Weights of a small mixture-of-experts language model, trained from scratch on English Wikipedia: 39.7M parameters, a variant of Adam for the experts.
Below are experts of layer 2 (counted from 0) of a mixture-of-experts language model. Rows are named router (the router's row for the expert), gate (a neuron's input weights, with its number), up (a neuron's input weights, with its number), down (a neuron's output weights, with its number) and show model dimensions 96-191. Each number is 128 + 24 x the weight over its row's rms, rounded and kept within 0 to 255. Numbers have three digits each.
Before each expert's rows: "comes after" lists some tokens at least twice as common just before its tokens as in all text. This comes from a sample of Wikipedia text that the model never trained on. Tokens count by the router's weight.

# expert 4
comes after: " ", ",", " to", "er", "in", " Man"
router:111153147144100161125157132152129141144108133137119089096161148163113109175101118132109133082195102145098115104097143101093138180127129167083124152102163160098129115147137126126154134162130133144103129067126142115138090128111155098122124110108098109116174155173112116112113157115177145165
gate27:123107159094151135138137097127135163130153079102079112146127112071122090132134162137122117113094113110164132140174141193141098171134145182120138106090102133114088120122151120135143149131138148140150108136117117129146133124135117115131127088102158155130149115112122143143127168168146112095
up27:139116131174138156105131102148153114112111092177101115136134131157144114123133155157085147121138112087112095145092126140074123138148126105131146139134133112152153097147128151138147164159100122146084137142175115125105079123128159125110091145125129077103163090120101115122154168122153112147
down27:150096148171110148134118102097135122133175126139103133163116137135177139171107110153154109116147170123140139092109113109146141170086137106130170119158095108169128134123125090108148138139123123071128148134104129129094091115148155081117105124087131109148085111128133125130089102100114142117
gate28:137131170126133128082097097171133135139122113136117120154141104157125137166077109136114111134101153096120135126098173110137121125118132119116153148108126123128138159097187113128128124144140112111134113112124127131134121130117107117132161090122064161134152153136116148120211137157120147131
up28:094123105112182120121120099139163113155140103141177095146152134097110084173162127128112107125128141142186123117146154091171197121113122105081131062129147099130150141091116151104145133080135135139122175110123119114141167103165147122089097079162115143115165116121148166145148110113137145110
down28:152102134133133107115123119148110124158113113164129137139144131102123117169165146108101148098135135116105136136190104139121149091111173142112149108142155124102080137129121144148110148118105098142120140137110109085141101073132098127114123101138177143172144117153142134100102115151128125096
gate29:084146106090089160146173126112180096126111172129152115113136194084129144117136123144124127136126136101087128128144148087137114103096150106129099102191119144159098167134123084137163126140083114148152127098119068149121134117145108112183128121141134135078103130110128154145127153114126117142
up29:141128158124137091102116131114102119093152084156141162131126096134122135123162131174134145178115156118114116123119127180124108121118142119139155185091089090086144095099115170116089123120149115131118163158145123130136119128095109106169115122121146106173120124138185167111130131118104154126
down29:111099091102185105128112161063129160145136110121126158132118178088114098214139116121145128110085107130113137131148140158117088117143142140160136108134096117119158105125188141147094133088162075139150106155126111121121099138104110144080105104127159132137184099117141101117128108126121101116
gate30:102139096114125144132137125135153127132150131135145105132114109124146113091153158129136105079132102125162140121148154121105198145129101150099126141117112110115171121128140178117151089160121124103156106121158121183091124131102151127114131147137128149079115120150119078107130164046132179126
up30:114142139110125134170143136090105087097100110153154168094126110122104139147089125118144098169104118118150127138093170160096128105137129144097140130120102147119101160083138112122124107112089103120191154108148117080126116150146108134192166149099158175123063148131141118132112079117084131118
down30:093083140163158104164129110111125137141121124139102113155061096137133148151108146093154104137117098136142142123136108103159104151151113149130110119109100103103137096124155156125123117134123154083129121126123129110128137128127099130124157125135109108100137147104132128114109142129087132127
gate31:132130158151129116113089125158153110131172064142137128111130132100136113155111137092159092130122126141113126134123144151140148145125164154131158132126124115122125118091153154203106148134122148095136142145104080109094122101096105127147145136104151132094138123145192112098141097124139094115
up31:112154167142112112136097148106143080087103127117139161158124164131135098148119160098162086093112123144127164115130129119105151152157149100152165141157145167111108155136142163130119113081136136130118109112126107153117165119097121116137085113083116163097129122131197114116134102140142148157
down31:149150086141134144127119124117139124119153108072096133129087126121115157098128162183141132119114138125141137128104131123114109147114153085120129103093115119177174145149123127132118131127137143176124144126092123156138130089129157110113146099123144180124129109131098150125126145158149166133
gate32:108134133117102151133168122122128113133137105153167122145161120158111102118153134123137094123116160143154077126120147091077095148119140143087104127118157120162123098124071153128096148118146092114147124137167123151151107162114143150108098148127120084163100141132092121050129087109136105129
up32:096164107128121142128083140101131091137169108093138112156142150158161066129160111134097164120118124132166139125154153104111129134122118142150080126129129123113158130127105126169153111075144138067146149120100154106115169136106132088161169108147135123130094152156106127125090128141118104138
down32:110159133133105155145138065158104088094107134106133155198104123105151139121099105115162179129115105144094133109121105148135144125139128121130189115161136138146114160085125139105130146154111157115130125137135135133114126083166101101132141146037131137123104137091115101135159124122101117157
gate33:130146169160094081066106116148112142100093111144148161163125151159156106124126138127098104149136125071159163128116121149114184169113127137126105110130143109080139136155120142134123149157117123181124073106137123137135105100108107134093136160146164140106115136158132129123123120083114153149
up33:157171121117140113103138098091125123111116141101118104130111138141113105180124134126126146136121141146104133106111123125088104113128100113109098154114140139117106103119100162139123143146110107124108135148165111130128130132152174141166142118121139110150115137107123129103144107107134090115
down33:162096103125139146143130069114100106104128128155107089095117157120163105162160125102082120135140116105113131132170133124098119142113108142158090141145103127144107130096121104143177140108139123156153129131114098062098092117155138147132108155118122185135084167115174135124134137121134137126
gate34:174158090101153113148115143112163170138135136143108141111144141139131120087146117128113132124118090135163157114138122125095108142105174136104131139121154156075079148151138139119135184169182132126119132119170101127100091104111109145123118133146126128100118143115111114109091087138112120119
up34:159154140125134099097166110106104091110178142111127120114170109142116163116103123099173097183113141090082136123118137134121070138161108126143150149114138150092097141133136092138145104119083129159162128134133123128119111138105116115117129115130084164133127109150120129122110143106126164107
down34:121113103140149104118170130074147123173130106141157161160149122144144144137192125158145098118167113114134115129156155135122153109111138165155170135133101150145110140123162139138134125085152123137118148218131147110107170119111105152133169148178150120124148121086122127147145156093139112135
gate35:117119079094152176088113108077154118145134108144156108102118116127176093166130150123063142131125140146153129128145117086138110123099124127122116124148128130144137113132137098153167172149094153134168133132118184147150103102153155115151163110106151131121104145160142160160147122094123150111
up35:096154114089114100136136121136144102126125132067164129108123152146140127130114108165113089154156136121132102115128112097138108153144096146160173162139142098129107179112143124107106110135145137085125128129121135157163134090081155149153140156128149141098114131144131154120146101121119145099
down35:130119135087162130130088146144113090176137136135085139160152110112143127120118123101111160111146127144134166116121141159126129089121133137082114087132104126143105140117171121160116096151156106134131145113141140084112104113131120134104090111092121158111140135147179112118097102099142113113
gate36:122131112125071106139178125135113114115156123172165120142102083118096145125117162092112123151150108089074105165176138126128143099140122180117110130128126088103129128163146118088151153096139100119137111173136106137157166107153114138139088132120107128144158123097118098120092118085147103086
up36:156136121065132110161127140099109124120143125116139154120139161131132141131143142169113169146105116126121090115124112166146118130090135115149182157126095145140129119103078132119124108102164118103152152134127102134073087119106150118126094145166132129117094078146120142136101155114152146079
down36:157080136137187124167149145133100142152127096095116146125131165122101088160136113108146085148157130103126103140126145092112109136129103086095159115150125142143133089161129104104079176145083167134076128119165141124090118145136125100081100110133127161113084116131121143145125106151105163113
gate37:082158130097145176120079145170136114179124133139135146080126118149085154128113127130147125147103125130121123128106122140074115147103134074075134169098124159138140115153139109111109127162171135111148116128148155155136126148099127111140098184172125118143161146122169161052130133109131137133
up37:132168154162119110129113137141138152168138155132128113114140131134136149130093139155160083137128134101114067138077124132115104124182081109101163118200157107107150127083096113166129113123141148112118101122132111123147115177144112112149112155132118128144123114142122166148140108088119113124
down37:111154121136101139144133121127088130111133108119113161113136112136116142088127094169127073081113118131094129119133102108131123119127098125158154118127120132139089140105123104127108096085117078134100176157138177163087136131104143179097109124140146120150145144128145150129149137118108128138
gate38:092151133146111156169146130137167166135136160167142125139121138143087124138117170119168126114130107109168120109150094124140106161120128137127144115192123146128148130115116116101106137135127111095127125173164123190096127172111121156107116147164126145129066084090123129111119083112138145085
up38:129100111090136076109103119074121075122132118119130124185124108117113118121164094162118129111157117119151155188120192119138121083112138073122143115087143127146080119143128142155157117159123132141138152099114158152125150118165144088130153075111142119160142158148163109134146128175094077127
down38:113145140137131115135121157136186138093131114159127130147125113153107135135158116129127151127137119146102115138125130115130143089135137089102120068174135145134138137105123115112097144138114166116128170116071140096101155139163110108120116094111100139121115141121123184107124108106095129109
gate39:151131135119111126078120105108107142127151119135110161172108146150087146116120136123123123069131143112109155135122115169165106162160125178147111127080127142152148114135119114105153120185108107129164144136140131135138142079121143126140178131166126138139140148104117138142158140111103140138
up39:094140122160059083152081121170132136109094151120102123139126168125140125134130126163149101098121148123127103100098156131147099117170129111145110119116134087152105082162151121116125130145141143171129140136149154095122103135129122144142127112159111159101166119106113113121117141184132175119
down39:089124126130119129074093122106130118123112142129154123169109133144147177123109133128101113131108154132128146130127135090126116118155146116078151133073119120174154106131127108160106122145142096130109091129169145132100103131152123175187119144114108130096148127169167133155149178127106151111
gate40:109112146102131127093109174126130103131136118135101166072136121159090135105144127096132177122143142134146108115112116121143097162170117119127131113149124128140120123134153101117164119163125121114125127122132112146111176114164127099086105165155122155127147144134125133080098106073105162099
up40:150156145099098093123131135134138152099130143122142161091143055153112130137144125100154121131132098126149130102132101105154140099145179133132105137137118117154114137148127066086117111149102114150092177145152063110104121114121100152103117151135124132176142132144141141108135114139066137103
down40:161153154143147081156109147106129111116115120082098122081157110146126127116135103132097150166129116147183176160116082068119130103148111105170132124119089175133136152149172131124125144096158136093124107132139121150141124071135120128133106099150085106104168155138134115109137143117145101161
gate41:096123118102121181168180131134151153126115132148081123126124100105131134091060124108119129134128183130118097136103125149120105103159137165118125139179124102139148102126123151142175120139128122079153150089111137181104128146135127123118123120099131166119133150171091118119122180115169147115
up41:142118169142147094133122152130154190158130164139138091110122148143117167105135135111136078148126105135115101166158141112142119141148141084127130137104178136128109095158129105109125144101132130132123100111188142147104153125078082174094182143126112153177124142138168148150155131127152141101
down41:108103167116123145089126128138162121095169152108157135124181131120144119093150109162156110146126190157156126153120173142157143145135143113126165140089124150128138158149121106134158116141132136107140150179133124099083116133162129098187132167120170118114112149136125113161118138144078137137

# expert 13
comes after: ",", "1", " de", " the", "o", " E"
router:190145126128132107115125171173099166193136139100105134114148147103193113098145095114156137132145164141131142101132127136166159056101101119119093132103118149106093156120111133152109090115124146169130136110109147144090124140128094140132135099139106146125143120143126083126146132108159159111
gate16:158114146104192130145116132134130088109156102147130117118122133141119129149156154146179138143139180108185128067089111093113134119155119124143151161157131141127137118116136139133132150141169093120145092124100134154122103136164124105121142084182168151128098134147154137165150128122179144093
up16:147127085088125151143120109141163127105103167125135111110107150117125122139121160120106160135127095105131113152154155153117117116141118143185108147108121149161124173137119128082105150119155140145135126134152133147140147108137125164171149140126114129110111148094072133093106117172081072130
down16:124103146161146121129136140169116118086094155142170094161075149105110113117137164127160107141123145163107160076109104149133132116135126135120107141104140116141146154160119130123104137156098143167116122125129105099110139097141152134147144177154084149106161133162118139124151153136123137085
gate17:133149118105123184118174140156137140127162083142099094145177171090131100159106142128147118123132147078153133147136148160123149136163141163149173077114138150140116123144115116108094144128079139124138129110120118139122115089121126114127134158119172124098095104185103113123167151113161112115
up17:153138158110176118126129138119083102120122134101129120123134168112101129134164127142141125137141096107095111138110112085137172139124121099128131116168150112130101132158139113109163136156118142131141148147154152105132138128084112116108186134166135115104087145139158123132144111165153130147
down17:140085106134179115109066069131157139160097154116152123103126106149126102144179075132127141100130128154115100124110154111156127125111133145142116118137098131130128095115140149141147127149132115146153096126115089088112118151155146117142163100128128103103093141111114159129113119153132161128
gate18:143115123107096148133135152123131153133142089130106102139187124088111112126143100140136136126105148115126169132174129132146199155125109109129100109124126164154109114118114142115191133139164131158147122126152134147108134135089160144102149138098187138110120157100136152134104115176161136133
up18:156112150089101129122160090110120122147102163150176123159112105126105150092141119096124130181094149140091116097140121076107105117140082123112146124138122127100162153104110124142127121170115141100118140122125158135092092116131107093176098130128098134152142072138138145106147133126119122175
down18:143159090116051137120151176156143140105117150119100113109126152122134129088110104117135112114143090102152106114107123103097125105096108117113130100099160133117081117155108102111125180083115150158114133123115144116175129083114130144129097134151181166095128108123116146122131129095117111090
gate19:145111137092138137098138117129132103131153150125107116071153136154116081148119104139122107114103155126131134134113160108107135148114070133173124135160161131079135100145133084113140126159113109153130081132149119158137167131101109114124140134169121120154147126134115130112163192105172141126
up19:124123133133124189129125132082113147110121095166143132095106075155115150148145156157133120107086122142111144102123136099121125099112100139119090167134094147166134155131122128134105139153139118142093097124106135159132119151090120097140141148156136092142152099113130149151173130126164155079
down19:094140164106099142128139126141131143144165157108116142130146093145146127139129143183103114143174121135105126121124120156089170115126108136120092096156116141109120144140158117125144133121112127137129133128128112131109125106112099151116108103172164120123117079063076155126090148115186117117
gate20:112134136130112126157133117173153132144148095122105084142139114080137125124116166156096117112148114126172138101127174150143148096116159143100135065132090134148137125101176173137117102132147129136109159102152121163107137125149089104162149126121151127148121110128134139142140110106127120091
up20:105110111116096145130106121138122152116106126108078112117135104133153122157177134128138115126125114134133088147126116135126097146173104151155163145160158138099093134136135086133106121134103106104120135114147158129125079169120070142104131181124121132121100124149139099109143127127119151129
down20:140146135133109092138108102137158178131128175178103135103135144132101134164118083156128104139086107116131148128121111135121117123109092070097167098142111130135161131167114139109147148137167100130116067143128162134103118114155157114133123108131078106119145120130140114097159134130113148147
gate21:116164100116138122124104127131151109141166144125112189095136101124124095124110167114128112071098145151157101072112177109156141128159108115156083147089111121073141109128173121144094164124099100134167128093104147146115121137107088128138108140119163137146149110161151127114163144138140116094
up21:100142108149160086114120099063132136130133089132139130113141123101126164113104099133181138162110090123129155092149089153119084115104109131098108144121132155123166165143103162169126146146118133137150061147143132171132105116155139128121134105155149158112102172178169125121118124138150124132
down21:118106158115141130144129106116101125120116176130136104119152153133135129132111103139142108135144152079143101165142153119127145174142117153111146152125122103146127067103086125121084103113143134103128083133114130124158135156135131145116084145110151120131098129156144161158138096135134126111
gate22:124118180116136144182138136100135172126175123132166125134166149105122131141076135122120145140118127106142119126160166105105126109113098137128161171145165163138078155162105122156145089157152110124145159140104117161112116120147139138111124134122144117117154115146134124111134098116135133134
up22:096162148155143088103097124159113091128131101079146132144144063103140072163174129118106123117123109175131131107098147105114115162136167105077126103153150110137129083102146130075111139176106152134067091143139123127116114087091161080142133145104110122159125163102175111144114131145148161150
down22:151123126117127146138103110144141162136150123109134086106128141155137144143111101104132144136189124089109154117171140120130142104105122100134117139142139108114098116129110101097149131173111157121087096164148121105096140126120153123138121125142123121128123101088080133171125175092134107124
gate23:166149179085128133103148169135147108145143145168109170130155148169092104156124123111098133147087142113096171090123127152132080131144152121117164140125111110131140148167095128082154097120113133121122134184132108122101093142081116108151144134134183105131127125092151137103132137146142150102
up23:136133157123154138134143150132143152150109179113084134123107132127148133162113112092133121142165120142198110089127124136122121123171096136172185156144129075092101160097148113133163100112143145167116160088138115112139117127131123126118121145140129127133120140197105130103097091164117149136
down23:126142126139103113091099104125126115121102120136165101108178112128099133121128129151133138133108113109117145125115142153101120132135121146138095165115116176138096124090127110138166121156113069147087094145100129112140123159090185141114162165123143169112141164148118121144104122124128190131
gate24:124120127092126138158123100087138138100117155125101101135158123154133106149124146068113097137138169134162153116145159115154106145133165116119124121127138126112103147139167153133169124194161158133161094176107155124110147093139121088165115120136156134138144130122146082106133147096127158139
up24:156133117145154138116163150152149120117176153137194137106099150134129134153142138181160120126120108129088083104101166144107137165091098165108115149134121147132087106085163127092118177106131100099117112106125133156146094146124152152115129157148111085109128130174117161106133116180143092131
down24:106117119134149101161114136133155142105114069169119122135152143091124070103122105156107132125118152128128150139129123099141098159110103118086148050125109102144146082169125122117141157158127133129121120143156099116137152132092138133136142110069146109107162086130098135130185123109105114137
gate25:150144112137150132138115134100175168118141159168118122108101108163083130127148138128175080111126145102184161144106120141148136197128122155165140118089144103131157120101148131109099125119099121145163097119111104147134096131121129109161164103168118106155149078163154152090155137133138157131
up25:099150107126159130138157119131108088156116128135101094116119144085130076138118141097101183183155121108116120105101154113129122120124112130135147104151144126123119132146125135170192166140122109149138108143150143138114145167124210131149085143122116158130072144120119151094086109120133088132
down25:099154160110101166131134093152150100134119133138127119100149088167145110144077151195093187114135116127104114119107148118138124151134123143123132150193089100101120125144115106139130172175143143124155132077136082115113093124132139146104185169118091134153112169125155122129136099123161152135
gate26:126130131099137097108158096116124163122139164140126133086143164090127112151158118142120146094119140119154130109070159130118137110164130151085106137137138138147137150154129124070135122167146136131133159160166119184115133148118085142110130193154120138108156152171105149082168084145124142075
up26:094117117133096126101113170125137090127169114120103165106087130129116146086112121142136108117138125139121116119179046129158129151146158122105120139151132099102143135145143137154116154075147107116117137136151110111156143100118127143144125133102157160161094154116078131142091175141140087130
down26:142109159161095132144093154105143114149140138130153148131142158110188128127096139154116129112094126129140111107144113157107104155168097110090113146128103084116082089100135120130157134171134134165115114094189099108124105133140154106131091125148170101111135108155111142124075167130121137134
gate27:150096116155120143104106141134135117100075092142140137126167148129126135084115131096124118088172142118112140122165127156147123149102117125067100124113143125125176142126111103137089128137123127082182141108122127145118129103110123158161169140084096138074118131127149119100133183102129127109
up27:152101126103125156155123149128112118131095121122124121111136119109128076121109107115166135138113164133117113124167106147113078136158119165113115151103198153144165116103145108130098123143153120117156137161098140125097123122071099142140172092150116130103113123124112114101141168150113125153
down27:138132138135120102120148151135121164165131143129143106110127135102176127132131165171103162156068151136095111118144081150157159167112128111109101127125162103119151127098121113124148117176146114138152098092092124112140113097150102114124156124106144110086085085093139161089086106138106140168
gate28:157113100142175133130162118124095098107139151137119118119168152131121138094144124095140117154138142124148164132082114099157155153114119109151137145187138179164105162130102138094187122186111111130136111119102096114119123130117110164104078139141140098094153102095122124115153103105163127114
up28:118148081102134118120132136155099144134133166126109110118131174102108117117141108124122157160133140142142153131115099135118143070148130116123137139167118115122096159158133154154120149138160142111158164147171135125116091171112139109112081146086080145132114112083146073097120073145131115137
down28:099130068124105120118132089166133104176134145137127147144126101109080130120142115130132144127097113106121133128086115147124096119140147138110158132089075139157159109120124145119110127131051136152145125108079098140154100127106167166125108145104130138134139136090105127146114108161133158158
gate29:133104140121144151119125140116137075064108130158148101100161110121112087107147139100136145140168162157138126147118121158134124135161079140088151122102142147159099089124092120104133133119127094139109149123100140135179129143081132133131117149128142133128088148155133094163158105073093095084
up29:130116166171104142130131139178114161138100137128154107169113099116126134113150096138099153128127126131148169125142158152157144127086150109118105122121113134158093125119124097155097136137101114149094161097107211121131150162102122136058102135151156157093100135159124159103128113125126124132
down29:129106098145105112114094139105118128143145108156139134133126091149148065097108070155081121186094077121159175175122089087142128135120141114105113134114137134135144171077146110124133164124165104082073124103078167118121132151109152175151095136116104146123126146131146140135125130110103139102
gate30:143157101180118147108131068122170111112102155150135138105119189108133078195152165138140142158085134163167119094135126106142164101112098121116133120115130123123133122141109152105094122141089118143092150078172183134089117115144127155163115153123122153173136150106113099176122126110104147125
up30:118160107174089168123119095140127152117113158149093120101120155131123127111129135129135139182073107166155141126106134151152139092111110125102092132123104151093067125129129120141134135143110202133121129104145146131088165137125085146152145160093113099111115115081136113155130117081164131063
down30:113142122168119128078103119116123152120109156170105163108108109151085084140130139124171108154110115139130100113160116147165103135128151137130120154117138120106111139152157111103121110157140158136117144120106163128130104084164138073108126131109075119112122119121132105133129103152142127117

# expert 1
comes after: "s", "8", "5", "9", "4", "7"
router:106164160153116097162149134112087122101141099139102169140143142124113147132108091129189148144102117125079141120116125156136132125140121164162170146133140110136138101151107055121087136095165126135136131106120125106141112117105125132132148141104125125136183137095135139132124101146152161129
gate16:125164130151119111144118127122159151137119161108114113133124095133090135112143128139093123131107126147148137144162168083124069126141127066139122125154105070162121129116123105145144121144160117157160138176182161156100151098134115153131126140143086112110127128095122129155170102100132162103
up16:123120138086182086127087169112109168134105143133178136122141121113136162143101100104115100131134126143099132149121133144112145099131145112158161118126061165126147143129130129120163158107125136132153099122162116145100130188146167107101104156151189125102128069107145151092120159102182115125
down16:128125083109130121133129093124098128169122131121132168124073115107126110115124141147161126124144092096106112123069095138154122133162090149155157128119148132132124090147114170160158072139136139122143149112120115123103160159079180137086143113121159121138125088174149128152155128118112105179
gate17:116145139127142124126113103129101125119164176118145154150157152189106159155155105082122168129114191131115167143125191082142140200108140146143144102101134148133119128158147104104098137143121136126174152170135176158116131117102162113126111168099139125125122133136166075100124155127118108099
up17:110142159191124179166141155170129165126106091118119121169090154096114121112070108148157122094126132117117108114095157143104099116145107186109149085096153167104125148105142147110128120137122116122136124136136098157144161150161112123080128147128129128113126113127131109129120154136073123092
down17:127094098134083114132137142108122123096123098189148155143106161094137165100130098085154099074151136128150147111167110148134138112134118099117123107105093166128126125126117170132101135138107130133148133156128133185127102086167135155127130136122078163158149175131122128141137159164152116129
gate18:127157138136163105151156131134170131168153154152107097126150162125111096105145124143077108110124139140112092140093144133118128119133147096124136125110076115128148131138147094109086144144143137089132113122126077119093155131151118151130190124127127120101117101124149151136128092101120132147
up18:099153106117099122117096133086116106101124161104117123126047114105154100144131140121136108117138102121144134110187121065108124141106097134112117093160147098121135132137090160119118098108118092117129123084129168120122136128076117098120106151110126113116145137185117120145128149134113105103
down18:164130090111180133116103085148128111109118177151127112094120152147118081106147125170136134098115130137152145107086168132137142143133138148114132143139131126122145139154157107124160142178140095124133106142115086103149144133140109157149144182147093113122090096155140139185147135142133140116
gate19:142141153083113108145114163149123114090116125133113095153099132161110086140143120099080125102129091130154114079146118094169138100151135126124143126097145109125119125133109155121178111111139116090116113145147108151106129141112091157127151167120144128136151090136144138104084096096145150113
up19:158142159101109130111122128094117121116097143127140122149105116136135118177108152094113143144115082114129099135105111112142137116164099134097114119176128123125156080127083136130167214159105126111176120101133097121190118118127157094159154096134172119094113133113103179144109098095145125130
down19:110118130107129110147140148163122129101112138131126138108130124113104113105127114114121147136118122111171166079105146146110152161141152176143129186131094137097094139140134100129090153154077151082145173119115145116191127137079118113104166158083145110130082141164127143140141117194132104109
gate20:092143097151105121112125071141139116147112182152131141127132136133119115132168147152106159117141117116107155168135137113102156130119113126138114078144162108165142092155131129059155121152107147116154124118134107119157104138146132144057064164126126155196137142162081126104137098095080151151
up20:131108172155138129111135153147115106100148111087140119120129096089111147118102119129091132104133176149132168167134151097129102155106163078131097129128152168085110136146160134147137117146155122163117170127071142134114132137120097097117164144101126107140110137094184127105128097150136138167
down20:103147143107138057119097145121112122132158132127159134100114158112108116137110101119118171138126128139144180123153104139094123135082124104065151100142108127076079109101102137115111159142131095154129075157147156185114155094122105083142110160178118126123133125145147135102149117115121159103
gate21:125142149124131080121115136148106091128136114156159113122137138143128102139170119122106140149114121128120121127090141182153157128144134148115179144154107117096102138133128134118102128162149103107117131158129128137159134164112111116178129118147127136117154118146149120115167103078161161064
up21:126130100144097186142127140145145108159144132112149126142155144134141100137081121177132161105196129135105108135170168112115135136102102070149089105101127096150102152119120122129137100110097152133122157130129120138087112130163146142106086176088131111106139153136115119124104149122100146133
down21:156127106084161107121120122121127131131134090170092150111117112124091085150162168149098104122109107146133136135091121084135150148125110105158132144117091140135105108139141170132176117113133120114161125141140153127107147118094160112120131158159137100076106155149164098152143161106113137111
gate22:135127099114080169135105091176128176169143161122156129162149168111133119125179159145143134120141135132157144131109117174137172123126132129126138114147129115111083144111103154108164150141082131104143127149138122154098122163130141115103142148161130158116112135192156147132144101128101148086
up22:134091112152116171129126152146112127125115155122173113141170116067144140148164144153126113114119147166151136130107092114125150056145135113129137112159168137086129161095153145155124098151081153136092112093130152102105125150103180094162138139144095143115125134133164146145083117153106078138
down22:114157103133166129122143136111111154084092128096138136152155142148127145108131113160154160139098155165108132142120131127168107138154138126171137111110161107141137148168125126126102113127146181143131119111119161104135140098109121134175118159107111127144119137148121137091130140128146093145
gate23:111127154079093163149104104095114133109178074170081153103098122168096142102115129095152120123101102135140145083153119149115132128131165140130175077156140129099103124129105124147155133122124114099098130109154100132109122109127114134134127158149133124138145157120075138151137116101152138137
up23:124123147140125141122138116138103099149127139118135083138148140101116105163139125147105112131122136082131151162147130156152097133078096106123111144153107133142183145106107147120096149151138153101104179121107151098167153139148154119109130134157130107113103094103123106070116147138106133155
down23:127076085150131150123168108133092163116134129112119144129078085113111159133116114130195135124119153145115129078122125141163132156149122085140160131112139174105103132094102106093123103135120091127083098135140104166150070139123111117123119151132143098125134109151152133125167137129151104113
gate24:108112130146105151128101109113138148114136143147117107174154154128145138128166147136134099111110103161113142090136158097115117110117091160146143131124130131147107131101159130148126154128160088129140172145122132142114134131162114156128091155147146094169148131144120142104113129089137152125
up24:110145143123148174106116143084146088158148119144134115109136116124097110151158115143115105199150128143114133081116130210141134135100152147121111135143151172152158081115147157156147084119110154090112119083129162144141112135088155099145180131128142157160087176135109098103106126165146127102
down24:137126162097134114137138093153168109129166074126140109139142141141124114137140170126108132108095152123116136146151091126125132113144152121116130107118115074142107130114147129099123134138107097103150143147117197136143122113079124131091110152085120115113094114191140138134175126088136093151
gate25:132118085132114141171161099116170145124105120144107129154092165084130123136099119096121159153149125121098149140109145123132136181138137118140149131129176115103137136129163142101118143113131144128123185100127124130113130120150072125127162161146157135143149174125111160189175099136133125089
up25:160086150164106189110137114083096139116119129111112125157157146147138127128164133100150123108121117141128082159139116150100117127105128125106102117097147075155177131127135123101138110095139177098128073163152104142119135193131157139133120140130088134151088139155134093133102121135168114112
down25:118109164144184160119149123153127121110114131158107124144115106105159118132110161142169118116103167109120086118128153111132171103118127163156132101136163145131153118123165108154094107177105154124149140199107135122129124119134100109112160139090160105110135138108103137140129180125124097124
gate26:075127151133097119133132110142161120116130152109124114143158155103130072154127118097137137103133122168131095110107122159147125145157093156123133123178137141098127085162191099121134119115154124129091127143093113150121142174115138137129129072119140096147097157139125116118137089138179159126
up26:146138102127124123140121129118166123126102136133156102128121160131188149168138138122138169134107113152149104115128126086114117146121126125132138121146117124121129124144099134129124114133137119097113108141132060134116114146150110102092165158134115116141114193162128140169140093204127073122
down26:112161098099078136111118117116110149114130152131112128110098145127111121165149120108151170122119101127099139119171126100121171140158107126130121132178142140044096137141136093123191155142086149172109104151115121152161116127121121090091139140143125116192132105127140155125127152144151109156
gate27:057130090121135125122128110121128174137143131137126137141071133147112127110111139097151111179124153127111137153109185164103126146133160153146119154114164143119070136093143129122109124115144151131102116116077120155095140156118108113110095145092135105103103071115130105137135110166131127111
up27:071148079132094155113163131121135139137177220137112144103114078169142121124120124120128131143106117135141139137105143108114150138103111140172124141156157119107142138122115129103083132133087128115148121084106167139115081156087125119136125118115133127117113123129143100168125154133153128145
down27:174161124082088138138169119094099161089141132137099149118152110090110123140130159114104152143137134128104128163117123145161145101080135118148106131127128155108135150127114116096106142109148109148116137104117109124136174104126133088121098146131090144161097095171130126147108146120131076125
gate28:117085106108117137108098127127198125135131179151155138101121153086143111125116105134115127114107125114104134111155116089155149125129122120130124156141087115180142085124094133095115127130172119130141158129150143120172146166140127133150140123148132108150134122123093143100191111109128141117
up28:096127124139153089127138130137089082169138103106090099175106137115145121107154131143111147102128121129139141146136146134138143162151124137138122145144152103112087107121136117097135147157087135130147094084131107154099088083102127129092090138096121161100138143126154081135113157179106154150
down28:104164117114121096147131102119144176109169107108135140121149121138124152131101115161135152125160135098110115128129102158109139101117141129089151149102146085112127127135128143117122152131086102153102184131164147151101125115139120077126101125190181150107162137113135158136134093128156164119
gate29:120121171105116132081095124129099113119138115120133137138116161139099119133149125142096180096093132130139126105108137130127136150111113088120123087129133127121177134111115118104149158165140171145110132171127106118117121118101139101136085152143119092154144134117165127103146130073096124120
up29:141113131073120150119140149109135101087123151143138168131106125119121117125116120149135110129124088170146106124145128123117072133106110098148175119204138113092123143108102133122103144123135115141141115128158125149147149163173108151166114124174148106132181099125144154132178122118135163131
down29:126127133167180124134104099136140122167131154162138143136131119150141105164082142169113115127158136127160093120098141130122124166145139076162144100153114148114117137125139122165088118150151155121125142148158138112139109130081076153130129155095116122114142152160161151119108114105083158119
gate30:153136130135145099143129089131131145099143141158133139117168179155124149106129117126141114084036142135118142163150148124122100160122143124124150092141142071116106117092116114092161100117130160155141082140093097138111130122196134126091093140155110114116120086120150109129116120117130127092
up30:179133157128143100121122095080074121113143122156147125134119140112124154152200133107125078137062153099136141101115088129092166186124108154117146125089133113121112107082102140120159134146126138126153086120152137138096130133102129133130102140151116134157130171109144123081126113142114098137
down30:156121083137095099129132126123112128120129124180159159089150110137162109096140153144152117090130136122162128132158130170186115133104120129111158131090144190122115116126180126145130146101143128123094133110198118118101091124139140127142119136088111115127111139144096118124111110174173098142